Weights of a small mixture-of-experts language model, trained from scratch on English Wikipedia: width 768.
Below are experts of layer 6 (counted from 0) of a mixture-of-experts language model. Rows are named router (the router's row for the expert), down (a neuron's output weights, with its number) and show model dimensions 512-639. Each number is 500 + 50 x the weight over its row's rms, rounded and kept within 0 to 999. Numbers have three digits each.
Before each expert's rows: a language model's description of what the expert responds to. This comes from a sample of Wikipedia text that the model never trained on.

# expert 7
Description: Copula and state verbs. Forms of be and became, remained in descriptions, e.g. may be very hairy, is V-shaped, was a market town.
router:563500310521507543521468512501558520509534500491510527507504540506478405505462484464494429475518468501496582506421569465466521527484534531499530525438510479342485436345462491503689501479530432479491516463512512453483496479457505451487469440458438500473470471471490556390509473524444399524604465519518541537462526409521547571467505437517518460539614492481479590404553533511492478531513
down0:559570486428516511571519523526508508569417447464537549473518507537494575458553652460539403513463538446471497521543487488470542469496506500496549566486496509483560565460480473411611479499514565508385509518514438434534572459575453502553382591598578444591533491604497495595453520456497527466571519499433538445434525443503513535494545575479497431498415508484553501549533402557563509358494
down1:567496515600549543459584509526416520543590473565479440460521525560478553497489543577466508549474503633473400528485460470489510426346483473561501480455474480461528636459533545482519571521519606477541561606562491410572481494504463523552462505474536439510528475477554495574546494518488520468525480533519528534408443555468494447495480481436566444435529597481456527478484606488555538549453
down2:397470455536482578543503545482456452501410475506554524379471489557557461447533528521513477471553434556536541512472504452516482542438529468552446549598612537466502581458472586469534449525486585459504501521425550572524477490461394508416497346506454475452569500447479547523484514512512506553511486546501454445531431462527541466348556511476537458492512495414500628459552482409524563520521
down3:469484556510528427479502496460549562495481516517456563557542573450520483575531424462515485483528530521450411525534436507555491465525570487507612455527498457514424477499437594512519442434453382467460508537485521556469437541507551458483553455402499418488433538445434566543512576468549549475531539585542494471463368506487436541464499497460560509480612501413553489437533478479473504476528
down4:387530495490526475500451426499506519449574453489488510521467454501565483492460435489639475434500428486426413606562425635521464451586505573508428592514479565552568503564450539529557478523511405443470496612430479556586500504517487517534490501530520530493487490494497501444575470579493584480389461480588522415393528492542573523540460513527515486479401499487522533524576443518466484482575
down5:529410504522398510552590550533462425444557547502420494471581456516489487501492457487433464516522490478505462571537398451545536553478519553521514505529473483567524539512539489522422498467515453480571494469462559596689517440503489581490514500460404590548501534443440579487492481462534499429481463530448473460512408484519493447587462503562505533578525544517530468549529495488438507551569
down6:541488390417574490494421499528572630529516444561550517519546465425537499530534523410456413402514531438382514465535542516501542470474428477554505558406457456500505414460483493432425490456478489493448471478433444445607496476489585488465534589443474532539468462514436450474454469517509431597537488470615401564507524496531536452501452451573505512507524577431515494544456574437418489554470
down7:469476489498477416522484482530524564538488492569490562528462543511441467570505447421516518430530495523548498565555599460458511455572523523508461441418491502457512499492586513443468508457472403482593567566591491524524465450506552484524565399567571474563421551405487564406495471530479532578518375566491509582510467451579459404518485484503514541504507388420482546470480477446541549588523
down8:467442473456529565473397425544549513432523435498441520446515502528496547425476532509576479446436493567368529498415434554537509465480529568483549485436653473501464500517400519448418520521540448420388522441445602489557491442498510505422533512516544514408470496371447535530407507506529553473436526532517413512490479480471515562560511486461578494501466486492528525465519453472541437529482
down9:410448550374524514456540546571561456453469443453463586543453527516581513479481474500513338541482456511621421471509429391517456448578542459483526427532517443483510451544511519508494470492510550569437514464458508572501482526434547524489545539444430571442497635513530486493492469507482489469512422463500506408497577584492484512541451390490424457576585557427588551510523478478418516518539
down10:547423464469485420467511510558475404492389520591546545456487479488542491513514553438514480568510557549492461499432511443481462464495544473425521483500581568447473438571427524440634503589561573511491472548496408467452494503531543512482607578502560430549513570474605518505504497492454488447458466577541547506469479447533472505490500481503581516459478471387529453541586620433552438513495
down11:526515449664506526518532480516598479485490526508580556494557497466427496525376556482539536506497462477555535552551582457514431505572550582471529541455519525499557516510521580591453441548515509465504420597484460525548423566551513482520480544464484508442489566544481476446515457617482582495402454479538538464554445467471451563464471538579450577592544490440535498423480459490435449516634

# expert 2
Description: Year prefixes and table numbers. Century-prefix year pieces (199, 200, 201), minus signs and numeric cells in sports tables, census percentages and career statistics.
router:406453513530530604606468537515491547500496555483488459524443510496456492597475501490436561536486479455483528465420533450487533490557500453449514478526512456367374561375540527443753587409563442517479568388613521533603590439464422549439486527535485503510457496482520509473579439476548531540505450462476565464582486510440502442485523545518548453492449468504545562564491442475428521522493
down0:541419581570439500567530565572385456601530538392565486447513575514461590521481508538512462538402513465480512540533465524461516606496470475594534487509528490471469566516478529517476419518469553501474449526577512523522475457564508533561476537467487483488465465528449555409477448552526427481449524407402506450494538514526463573490533455506500513437490543472467536526648477497466505529500
down1:422467514462540446378512470496451451531509421541494492505553525468476518439500491444553469447510492541568476607530558467462444564542462456460485575531626509566464619569465594541463468473481513482561530491451427523537414496556551463473508462485494465545597453535524580517502460428456449439447472506570575436483485480586550500501461544473514454442543658607498519523450496513506523522475
down2:516467481515476460489492544464535538516459548460471626489481450565519563525553430437521465536577417508464512453484373525520535588522528443493456494429490596515406594480466482560553498427550494475522531513445489516533548504534551452542555561493433496489518523463532414510451426450560578549551440551601475512537521511496523508578517541502523555566520527578509505495547442512499493490487
down3:555475480492504516607647498501521501574499525574519513502473575538538419539442505548517492552451458525531557540495371410464486503509410527501508528534465476535507519493510522436477488576501518419499497511580423560473581547587501485524497513478502434525433510492494545562433584512567510501530417493519544590486536518476456496539552506551564580472579538439518569497507574439488541487574
down4:558472514470486501522507585467567492528579501599561421481526489469605494513498535559470476459438535473431588474496557504577459447497427522483440519542505445515446534548553484458390504432501468514441477461569464500454503490425552467500521432466534465439529454476519417462438566545532500486521463462448464542589467575478408506432555473516463461491474477494523520480431405495381476467412
down5:524460489454458459444447532577579464445419522450471602460503448419538587525492556470528471524504486533451529539451549568459524535422539531501492508560560540457602534512513581474570466545423416572494487435432560482430448497465505531471521542468571511452539478465555428585504466549465467473526462572517481463592421530563483459542415604544473560541624452539428463545492581540484566567546
down6:597533478532455471599547480533477483428448356473492466575497521524492512517524365541546566475402481486483511530558457565543468545481485505472666540599422473517511542362595399541512498508521513446444548529489444549513532475456453425450384536569468563551572560633517490540525491472573489507579513446448479356492485496475445509476438587455479467460540532441528517495486614522421519406499
down7:497544497487476488468514499459488500470537520550524512531544446477475561527433435458518504506597525464503483521484418524471568516537472491459446529515481462510498512520466489534614465462437483501475488466484477531556410467530512537421438518465532444472484514474538446504482484643417493476476404475468552499426438468600509509460523436490563486437458531510518538418449518503536428477470
down8:553531550478502442447558579539518473482408489480524579492560540521536530526500476541537381525504553566515513506626452470440562468587398491463424488485540430515437531527428555422600416574480434556509536470533606568498494469475501479563509446527439471518439469561536533515486487514530507536531420463562431524450527501422538485565547544530527463430431527424493545616395572459461490483550
down9:485499498439526451549487557595467460523592476452446510446553558517459381458490473488427456457548513480517537497521482482577538486487589516452518500496553511574469515438533519485398582475435500503471508615502490523509455495485445479512486585500495522502513570493442457481485522549513450464507551482531480510435481439525541459379473496502483389479520463527482489481531417485526410532433
down10:604550467475418544561470456471343457480465540584436481404503545518519503556519424389534432527452430477504487434536517442536433474454455553538446569505458419475442436406485523477570468474530589559486544537503570521468467502481591516495462521522550445441421464576525505444475582536534511528471587575497552434472471470578474465505483530485414555526558506511607586461469513463419402507547
down11:562536490444508443553490416438450526520402388438440553533526513549503504491575465489502488489494516489486608573455548402515430431550472539415536507422540443373563505553562461525528524566491517445517456506469514453517568463553522550594445509493453528499522552582545472413537562490529564494541535535548467567541457490476581528469531492521476602544531503497556489443483488583498582465523

# expert 3
Description: Closing punctuation and headings. Closing marks such as periods, parentheses, pipes, apostrophes in names like D'Andrea, and == section heading markers.
router:423516480529459489474470514435519541492596457467378455463553510419561462471525582430538536453494470473601476507496595532455414502480487506491507502533540523402497545473494451510704491521449488542423556561574447501464497531585479552486583571511455504533500553508495484550464523505442458430493422461500551500576487561481556464373419459522526518512543445508537448536512498539552545538461
down0:594464489526512509521470550466499410461431518515497424498532552521511411556612497565655547597525424445509523497490424518490434497622477486516480535508523541488483499566440447466530557445560482516469494479581548397527482481535425525495516529585435429463522462514483475620539412463434576558414538451416434516523468416481497538533450545396545500419530539512489442457561476485437529580560
down1:522513452459538464471494484549481469566559430519499502475536517508469464445413626439535392551390509477543606413507462387493561485540521456466493508419645602495567491449491574471440522434458458523449533544441502471469465551475549546430469536484477528344553485496459505484548512426554413584553523520462486420525453437540519552494452424561501506562445550651468476495562506542548530473512
down2:515623544513460412431488500616457453552538454533412563478565511458530434431547529502492485479505467407380385444508523530536456515497565554453491403466460426483489465549486478494582524525490477417555492542508473506519445524530544467607468519470497587385486503502528472488442474490431395500645548467499427463485529537491560515524504514447532443524483548519482486488513544497480482517527
down3:486498576493495525473475495516494481490446475480556466446392453500448585469536393500575437476450554476452574565418491483491527489554512539434540514513518487453549554540541388537505483430428473409556502554498602379457483499468515526547513522485537466510401457545456502483525571505503504468550373524579566402545431522637540497485571444464603477451548470462498459530527534535534469471594
down4:502504449531503508513523534521518460431466585451566454564545505510563490498403568479451540519522438510482592498432426459531521503577540516463524481529463474469430535558436582463546468463474565505501481531556516558525465448506432512485495516534594502447497543416525569532541589480482537448514502469414543473539479478530533494508488506399511415547502510516481540474516477468527441635578
down5:470542541446491540592512554398523519464434532461446488440476523489525468534500427451525530513494410516603529483521492483515459570428447498471482447542564401485575530526536576455559573494493529617402552436569553580583528533457470501475539514559427434555521492544481438526497475496501519420502529544539472463585473527455512488557421444426492525483441405461538513538520586562335499478517
down6:458495545526557525545537431413445585474519560488491412523477537578562559396519550473493415491451512428487539479476561434523583530383504489424515450599548469482400382464492492438570410516516513519538459485561519455509505563504490475523478485529509445424463523487624573526490526695460471449463560441493506445506498528464547529502502448501562515500470473587453479497506563575446380518423
down7:413482474441525494555470523466521427553519559547516428463435508458419474446399474477513579445500447515503475549553607567558444554521464495495508381489434485411592474544509446526536447501518517488561480536470500514482532600527524426471430406556496511571418619544496523441549564546479467466542534422476557498426550454446543515504562573515486454631583542570447514431553451550517567486496
down8:510489523495370502467392565478482540506528426541556432505593557518493554557506628384527508585464469463428484548469473508555510513569512577543574570496567499509561585460464406486539470512526488395506535419517464478592450580508537472511583491529464558485622477488496485429415483597493449530454552502576510475501429561433456519516541475515507470555520438474558523412566517474451536425654
down9:484443578583485481523542410537519596410526421505488609502545563489512495541518480455443506475524419522482602594501497500520566510481518488548501462462580533435556494457472479493567603468396441541540473471502509465450399482463506400500490503498408533527445484552511464482473569503508473609413608533540443550503566528480491568561474476557485441447415622517538499539536435497538510524546
down10:479510550439540559498493539349458504485612468461631386494583477472512556571559520493567407558466490481509546441539617473478577415486499471477453502513510522528501561421512504401420505580487471643444519524451560441527512417501512539453486463429561544544492466605458508582432501478389456594491527564425461524531527397536450466619460400495451510472457455492592492550540494514531427520556
down11:503529604485417559488541579497575462525533525463565487469424519455492393488515462514480562546520458514524540593491462405473473530565488542444567483519518600478514561486486447469439478525539476511437415550473502493398633505498505528509479483448519520543523435492586416535467523488496496454432610501448484548404512482579470536436500576574534543526468579485509479516457465553462480541420

# expert 4
Description: Word-final suffix pieces. Final word pieces completing a word before punctuation, such as -st in Amherst, -ation, -ies, -ing, plus England, London.
router:503499450537561545550473538482608472470556466464546475551437522473468431509447531492478475338424498491523460538487563456536522547504441409457519487444504541448507471512531532436731543547609484480511534518505482584470481536400382499492432513483450508526550481484531547440470576435500455481484557430524502534625465493440509438513446514519565495576500383531551544505505572448447513605557
down0:488519471606463509492559470632474540488475477447419516505547517561506475554545486524476551512540494534466478513542496536447511519574569432565450496530412507468426539546544608464512491565591545551555462478500570476453553553466386464556472467566543459432429459501477427426503512484532493513551520468459496499501498498572448526484511574460392539529550509396487449448467497557553511562489
down1:555388502557470431534458472461564478521482519566616461451502558538463425505481544551446491432527481492483383469556471413561526351489562427464531492450573584553557452440552446494461536471515519549507462465591478552487509498502581483525445420482475425468536538506477525479603469504571429488448489457459473501506479466501542582544496474528567534493494505611518490430568437549536396495513
down2:537514467452486383456506565476575490541612484437529512483524501476445503561515534532533579500503517610496499522537553470493494537553411499558464495500499523472494569570507399484488461487521579632438442505499531494489530559549534532509440369514450517536408468503458500548597540466528461559533639414565545516567486482505423473555524551400425546511519418552478524449490593456503457544467
down3:472497441487470604596452576512441501613503477583513444470525489487469379545468467504470559544439556541539545492448432587524575540405456498580518439437485397511492530440474525601454472482472537469435468502480556509548541538505459460422544375498485520425469483430480506493494478544392531531505519499595476469612532565343462494568525509547527476469447485407443485466540428518559525443520
down4:496496486501504474526431448373431524463506534529422541491497516477536536482516505445456506484478427475518589500555509474565557503593399520524441406487438486466493470481540448541464520549524473503500424562539351477366467511508575520455464497493424446418586528480479476495470535448464466493553504478497492572581422450482509461534419432513440559443548544524433470435451620430487569525414
down5:487462637505479489489415479474409482565525488518419446560533387447400512523445562459566495371535554577542459477520562484462494622485451492488427528514414520518557431525558596508509503492489504472425499540560542505539472550467541428496504462550504560566470466510519568539466430484419455492538528496510491459463542408586532409453432572507431587391515452544577538504417432552454409451492
down6:509484488480475535465514613530507483522529541493570537526546526550464451553497487501515494492486485476514500462580538532547508503462428507578486500522597421487552515501513583410496503556504569515518559564449542442510370467520497518520551500447577466563561448610503537501483484543526514501566583467566457478518505534517462444463475610496545430536509532470448514508480491464531438476507
down7:510489540521575472402548394432495429390542503478492525469541472549545439508471434559547475564553468474554564535444493507460393514470491462528451451517560457551518458498544515543675509503483522411477500580468490480506555413498584442516563538532453523491477402499516556468451634484537450504532481558464532423588414515536490520510467516477547487444539487605532491511621510506486461491543
down8:439494440544484570447501442485551527484436489535450452500509500480489438482542453437451542489437447536477578520503438445500527499575590504488496521454520433544444622474452501559463501567530548498493492539550364525486454511553571469490530593613520559501485495512486522426488550508497482468514488530541394543502517529522554503513546495480515428465474536385504533481443519505434541506533
down9:519439503572462609467538529455553467523454440441436469492496605487539538431487509493538487521576541560544627486469455523552512479515541530437423518491542485541442475468484490505530414472554501412470580512472553432484504568523529402598527457457463418520496435473505544483467510545460551575541557514494462532514582516501556528558420445445405593474429469479484563451499477528410466501545
down10:591505544525442556535475479554613487470471506564506552523492495479469437542482495522558518511472504544356432495446474516443478505513418471480503455585471526445479586652505574534453487554496488526548484502582443557515551507516521464486439506560534491534472503430420421477510503475539483646507462449521546489362537549422439438533473516505402555525498552493463519534563533478467575552562
down11:524449523506485463574492555552474497561524453498477419545473539490464554468581501490409550501540545516517407510524578523455532471454442416503580570535560542472472440507466572441499472503459472358449568444497386505478435469481566453567492479584486462552559599442470551513613486496491609414560362547511498448534551486437604490457574409490538449413498467556566525474554487523537503441480

# expert 1
Description: Locative prepositions and digits. Prepositions of place and time (in, at, on, during, across) plus single final digits of numbers and years in tables and dates.
router:474583501510560544494457543482534485503531417493545536459456452504441467545527545484468461486545473450503469517451600512486517567492404497570472495465558464438399546465577537503581465504395489525474512460470514537478539516409492594526438504490519533484458549499456500467469488458518528486506539471472519578534492656520504465535482473453510491528536459530422523607613478593531530446576
down0:534479575515533534583528540464430494511477422525443460474515515439442515528498453515481457556494468533552567570566386505547594567397499490541449503470506545428482582445535399457465571427494391524502520476481403529555453467531388472517464546441538581394437541416375548588531455440510502476433483451555455532470527511442491465538568525522419529533523456419374482540505534479517503530526
down1:464532503533530583537503557514468563538515475419474483505536466438487501475429542504468575522486442519454495554423510594518457470433504583520503453530435523471559521506584496519467467553356508503468516475418501596492551500429458406423503530506558491528525510512507604545394411539494514578461528494523546412338427476460444485445581526491539467438482462446378519505516494482399423483393
down2:497475437536510575470532484489556482516461515504529438615527524464515500570485526522502547552551527523568557484427443545565477515450513484510618516544563524524611505483404467447481570486476506443570460508426516513494497586543503512546487477440582458512514426510432400409464542480523460552477511461481486549497530591438504501593572427496532426577525440474420532494460543558525490459529
down3:501538456623528492454525520529586519405547500549447590473504496572511442521438485537476560533510546529520501447506484437578534511422488532417517468561551498585461434512536522483594470440489487532460527478529523478563507490412532579515513574496572513457510464490429439510422562435446522438527481479508519522498473582433416501464475486512525453519543473551510406448471521460520494508485
down4:526580522417514512478541478434526510487570402467464497456601420480459433537497528549411505417486570594463390474409481539522498524562529483504451453554546397525544549503507451496521521485523457507434428502518445510502601510549442531434434563532497508495526549435481475410453468457509401538653615457498453486542464481489476566475533552540528543529497511612505635529445488533499488566504
down5:524617469477505488437501424618387572566480548500449415426573491451541521453570539473553536470456529408485519493570533560475455493447472492488554533468411415543472514474396629535490591468443596480529580528511522505575419543556402468469460459512535442475416489501538515515503461559550473435509432437511557557522524472480576535442457539490408528565451552503594460426569484493453588396407
down6:439527589511447478464507474454520437532496427458499500570500522532523553536552530536527546509550517444472534550486487491476566516481550486504558507500522516521548592568438530540514402568513505532492461474521513438538602496473509478477443522515486514550473521460530516517418432402501469525474509471527496490482544405446561533470454494509529559570474468511474584459495468456497522614563
down7:515467518564512407536474532458464399528540486436567476523472477544589577512464501511525555560516518486498589458460392389446541409435524537415638588511619566504560551449540460516383456586505458496538487462500590456449480451545523494496462530437564504509593546515491344423419422551528572489517549472491442440535567421488498593497544403514609554526508466424474451473437461516421425547483
down8:453566542415431578474568484528471481494409554546574556477497573512429452499558504445560445482501402497407510535519539488517431532462551460457559478570463492547603553449550398593622456528544494496512543502560513567466530505438454487488536526558492456474511424412438451480336514397487460467504546580530598533536444581482505509528537488511490509535494461536547522467449464466451501407622
down9:469448552531500545478460502521497552537466537537484515575420521472370531528512424481407522478477539480498448485512471536521529577460470554513465532552594515559567487533462511367577501549466528554495498486525463543483530457515418522535563502500465546484597441490535472533507481518529470444543501593476438492481467479557439506530519426489511475502416526477459568376510527474612512453543
down10:459520451488589592480518509484563426521474466431515514414477465604507549563479604600537588593522559493531532511493524492523539440493542541533510510579558563599447474498441445534427407477557455527468434536498510485455403543454446446522523574465482532542474523464585528454360406501411419572498550550496572549470451499506558486525453542510497499511519605593540466457624613489548603546561
down11:494444490445520536475411510505568583494486499446484520465565473520514520505539397535463577501555584549465489489456466545470521449461512521492392535474470433438580477575484536462448556527496535542551579463517482475476494386490453509566440427545506424485511461505455487584536511494438508665410536432514496465452487567472546422503537487448479518472452553512547535567498476555499505535386

# expert 9
Description: Narrative verbs and function words. Main verbs and connecting words in narrative prose and plot summaries, such as develop, joined, moves, said, to, that.
router:464526509626488582498519534496442485490548512504463499545469440537387511503346498452503590493570548426514496506453566400498473532563463488611413472489535444313444514419544502521565457600596435547468593425538467478489503489492553509454558524464501490458468484412505566405510383468401513515508522494473487610494491454504481424486488506501512603461478455490432445384535481530473423560482
down0:428430518451448472560552539484509454473394502497542601404459522441573458512482468474552470510604484594524556545479434481434529538512476504522470372468486521493524457567466477461476611503528521540399499452507482584483462536495542634519453544531512520528480513442642539540522563514525455513460558498527436457482506514498512545493507500515534514497443537463498490542591528380494585486515
down1:580473554550473523490524575492482464436509461583482497512566497342567487492512497481502535480488488567573560609547470587546476568450457526596416508484496519477515483497470452501487469498517490526504471540507504425505534545523538438446510538446564369579380512469443508513550512509491450491491531444510528496463482475431494430511437523531482454410432498476521557425501450399516516492545
down2:580479477525550480508518451484472427494547522568458443565478600469441481579517519503506404550591526562461588619363491502512454445519559479506498485392468547506454554494390553488493498430455524514479518454466491542439460503469598552473465498465498499456508421525540508512570434468456541552482491556472511536552564444468531451470447521435437510512451537486436486522455462530552487547462
down3:458517512530508521505472507487545466524462545519571425533560421470533567512414408564568432575571403432424543442589480469476456531547591519593474531522428428445522480487561485491442497460379530475531426569602567500557396531535524472416445523535551443459469504521523617517436532499516364527582448470543606485541461560464517485575530521515491543521509447453507559601460526566577514509461
down4:442513545453536559475427517430525575465513450618521499428483502468506544437419518532419474497496646534533593552495449492436537511571470578496550447487513443424450426322454535447525520593546530481423449437551439467533527474598508492523448512438512521541459492543494503456542544526451401459554563455446458584474477484429488493492487435440426525475606476476556461505464485433374509574556
down5:480478498401639583506398510513447480504431528550510498525539460389382510458484475454524540528428487564467523543508515519479420471510414463357504418491552499509458529498442487542521572423451520438492452670583491467448472496486473577534459480536525523468576527537564511418612483524529500439493499488509472563544480472518472433466493415574504472458580422487559481482548470438545508499563
down6:447468452463493503534482442532516491575510469515573520540452425515409568533514536440513463483473533480499430563452441525477518522556443579576496523522466498453535412530514554551474446550461394516492548544483517506440544393481508529521447411538455404539527417521483468428423448501468554460344540525422549459557509539459434505538518496516539476519510601518479529589447512555539557569445
down7:556526452568500546400559506451430383502513483537525508487510534579464478472451513475482448520513530433418431477516465436524515502541525524483489488571413542511464564467538417522599517522445513513493416505613578524456515429493531493515518415602573484482481438554513504412487541471447421429520453539510477383528548533542438499562533515512462493512470587524498599444374440500448494535577
down8:521501501436492443528495590472538504481446407549429534537548567565549502383513451467499495512467520516454487495429526507540443561494450407557547499525487377499512527471508563445483585394501524484524453427524462608513495470578452517456490483504561549571497464490453411512564456509513479579511375562428355557498552526610470495505516457468455495553471507492477483562452496462529528533475
down9:507495489515462480572551539474561489506533452428498471492448515555485457501514534505622478536573495505420490569520472454517460532468563482498470551473491466581570397322485481523396408525552396486545401426517487509564555490513504456512482533484471580532446432477482505484469509454501495448509462504439511547447493461547495529528510520544528567531484479537463542523516447459425495507492
down10:501502528457512482552437502548516553406485492521521483484478460507553497491558510516515591589478401552537556492450513540543424499525472518487505486402510557509497420476495490530503483579456591558495427420561509422545524438524537528544417485378383411495464429511524592491550585446469545441433501542427407607472600487508485599624487533457539434471506533555425445467471455459528471519576
down11:523497511581478511483373517526485493561463537564444573514643499518488394572492492497544513391482463536462476494460528481492493514590508454621496534601518576561494630417478538526451496461526461566477513526463487576508510549416443516536569442525514475467476495453573479488423481480462514557512454460506512461589496482481538503431544582540457523513448589525478489550474542588538441514501

# expert 5
Description: Given names and abbreviations. First names (John, David, William), the period after St or Sgt, and name-opening pieces in sports and award tables.
router:510553444511506524534545498517513467431534532503508529547444482597459469523534557466519491438553586429555494499515559496601557464540450627526527423479563515481427485440451522461651588472463502494463583554625489554519534479431383534501597471442575542443469546491457462574552476500466434511573491457519594566586434517454488497465554538469483507492489489410478485458499489572544534433501
down0:488501481463538531487538511532475564538370455513522519467523513470425458549476434547457468510409438437465621504504504431510461444504459523573523487517468446456546528517495457514434498566561377570467511538517561486542583509473520417531539504525590514490508482497428508463546497462527563420357480536489631487453456508497600545532450465483425554497536489488544564461537459467526444422423
down1:466445498504514510552550535429472513475501492487487466448474451567542569524459455424570434463529477436426527481486353464609577468546484483507425458438486521393581550479400466574516475467407477534487497432447454513514456464513502486458568475459551575545486509534506498432543535522578562504472528493568437512590521566509482429415466448468580433531514456454425595460498504436605574495474
down2:486489529536549468441512426529448483552455559437521558557540604564493497475588517504521571510553512531503522462583584473515525559416449492540564456535498524522494442507479436458520526513510484488483473540430487534443465591523399584530550504534591576501484460437432559569535463547534518520475473474454502460461559539594569568531539487589492593452506539475458480509489590541460441437463
down3:449449567556499481520585486590436559464469561544560507526503601488492505493392565515479476495436508514521559537527541467468581429497600440493576465587573446425465491533572463427478521488600486590501518442501575475541527550498558516449507459594574465489468519475439511484511494497508435496485484553462508458532543471522419475585577578543488483519568432510548460504494494488514520573551
down4:559534564469405451408537531516527465525483501478593408428504461511463503498507632547521509512561470491443530420499396482532462497444536420479537388539541565482403522508498528491562465516403449543590569513552586474497541483500523475462514545487585550380517515587428543540531515476476584580457525537518434504525507455541533460476526456397508515447534498446489521504480523457496540492507
down5:579505568502557557509504474446518514406464567458508529481517461525622488465552519539515468551492398433514460466504521557551482516395497442534459475504440445671477460532548555478438417546549542497514456495418400502556561579520424570433539578499453565568479456499475476484477484443517471453449530573532534526529486503435360534451502519550558558569479572531534508443557535425509512451551
down6:443499468597494530489511571546530553461509530539524466503474538436517477575413489432472466494585530518499487527481549438462444489504482532480528567520395422540527434465546483583525476455492509504475485539439489405553563481453535457438532583504470468384512487596437462505497493415540379486467534563557439434629457554515561399530404456423460550543536563461483528554480507575552520506555
down7:549510482521507496583542436573485446474505429555530530559477484415517526497496483486534410499571433420367538512507533488446518521411508519526562527541569548454542542476488487481534493487541588521553555417487521462475546440545481534459519498562436559529514454444510508530545444545387539523525466438548438447469497463530501482440528518461517423462588499487458528415487442450508550603535
down8:490507466505482466514455541540475517470536514465558527437560504520433487540507475489546569519629563448498578539487471472544413512496566487482410538549430487648570489471507509518485537467529494468529450482524501465436346486443411549518489533579472566564488569460455434418470477510465541492412557436469533456609449559451572548429438441528532475533551546542452508561471397442461499464447
down9:520551559497403542525532503439462466487555490512541444446451388458537444573488542511513439481462500445524521535463462468548576444446540521435395538325557479491542551416452431459610483468536434468415464391444444552486554543489535569404443472451442510493380571462491512415463528480547532480577519450559471482505518414566511494474526522555531606541528550528422556497518507481442543513518
down10:573501505539481532534551502498454447515508434418501478476405550524453454442472524448534526495477428486533513560500532501536497481492485416530419514520344619517464557432519416607482424505466472508503491578522473517454451517452520511461595420420470526511579434527607379449522521487500485538551491437492490557535532425568502527459558469510563453536464523434490470513501566519570515519477
down11:524477434453487446485466533561477521504463581565458473487536537572454560463465522547560489533481490327519484582469433474518519505536476516528564508497563498459469423457452458521511454442513600552544443372522507468453449507496474474545486567421467467534501462378541498490480524567443450575545531494610497483368543521538556569425527520474511521538403471576534540461480569455491511509489

# expert 0
Description: List and clause separators. Commas, dashes, opening parentheses, pipes, and or ampersand joining items in lists, infobox bullets and names, e.g. "- Directed by", "(".
router:512437477408539505588532498475559489522495532528606505483484553469580523488526553458523500507529508464480460540428511521525529592525595449529469481444511385535504527474380560434513548541513395525430563469594510401450430546546455500476501490491452501497404519444517526455580471465441554489489485484508531592521477580432517520513524469530461561531507483461513526433454603453450510407545
down0:547414517502489439484495509406500568516508450475534459533455526476412618591559497492453520562498461563448546491441519527575405502466551538469502399518450566505487578596461484488251506482450478512498513558447539433471564511510489492481547495468534452504627488456548406573526534563530496525583571543492545479448537515508494548468421503489549432467510524606548458421561459515429523502557
down1:560474497425432543491510505572466528519470467462538482496554489568549510557417460476553402558547597446502540447484423486590544445581551544571511522471484487463544505443455452476599466563508464516482490539498430387425400471542450428507512576577505496522572581555526486445515520495537502492474515474366486519543468448464455481531443496473603600480443473550492499531538487609500513468473
down2:534529466532515509413542474461511476533606597462646533423479458600497558467582520506505509531405467492491553565538492536475508506537536449526524428558560487300490514513568538504720475481485407518493548592586438534565537447452505490393429533494400536536524520548541524476552487480453557442509553502434454506466383513485503534512526471454577524525428553563477485551472515529456475492506
down3:397519537519453562493464521513490497620377645500499439491466566523485486502492481464525492446446416523535493477507536482487431418527566526553520387565555488573523556526417525439431425379535486396445616531510501497499585587417480457417470469486383497534444456544509416534593492512507602474408543501414574506511536528523492494420484539514433458491574520405483513489520465608574550479585
down4:498490521461437511534506405544474550424539558560464516535545525458541499493491528536565474404607565500416556660523564573464489517486539486433526472474539511431597523490600539536677456473456531547483455476507475423523485516425501469488457474470471527545559537468504488644509495380486479534441535449585489512507528438560479495491515488519423447557557443516564464456480565527437498472514
down5:582492451453547459543529568519494531521502529471485472486474569633471530476600555501544511524428532550510553510523458520446489555541477511502528564385499546505458473512511488577477447513445448540423407517489460475502529468558480509457481496465451493471410479550586446521482529491502557533428484589440517460598495498552607593611566507463550525488433479481546487541510540511549456554418
down6:478463535523569568524540527523489554533525441490470539528503451492556579490499415399511441490523486528487475472582426472521546462429400499442446420470596450556501489413469538518571589492502490447487393426540497524507607544577507513503495574423467469493522496563420500461588487497610495509604558522493518470547431496538574437507516481498415517508464469419417521526485437484584503413498
down7:511420472536545501492477425407568487508489479537518443500493497479461489506455536506516508537523561505341530500530476499506508493508477437506559466529535525613448490452537545505442458541479521563536525381464520560562497511475490476545567460478481439401537494532529438521426527476463469511544508482567547476511478478491498524518426421536458519536557511510531564570391471468496469580511
down8:568491561519517416471468415520469541461517465582503484497563528536459535419404490483555448592545390476553504436512463471504468537396526540557581551430515442539480492506517480496489445466505546415456527529524503425521546460505517554574484466450454461450567478478498547383442453518499371478560481476437475502412495457445536509496508468501400465446557468417553421441451489523494507564431
down9:530564573471569490493492421468412542474412588507429561504500551524549321482478534493512619487477495488477469445503493495482540513468489557535460591475562515546407534462479441557538505517485560551409617490622465440474563470538507566576527539522518470453522513504459429577578497509470471417572452440536502597456436548486592587472486558585520583478544474456527544501396568566474466447500
down10:492482501472428484476553538438443463491503442491487492521489624513540476556517468549459499424504500584487525482584450458518506503571527512523551518427466420567478437520541528570542525435510594466454401503547580386428488500443413516515570508573486520487438571586431523507523483460406492519506490485474514484533577610503534585491491477510491516515538413518493605557527519432635444494563
down11:539531501413594557472474574499425499448540474523468593513495539479533533458543503470555519464419421529479418469495521530463469497509496518542467522397466401483556557544454584575521462456367487500564517559509408474597533395570462544506517421524508461481526464456512387591551590447454434358439478406445485486415540335559570481440526452482460519444482438495512546509442511461414502527524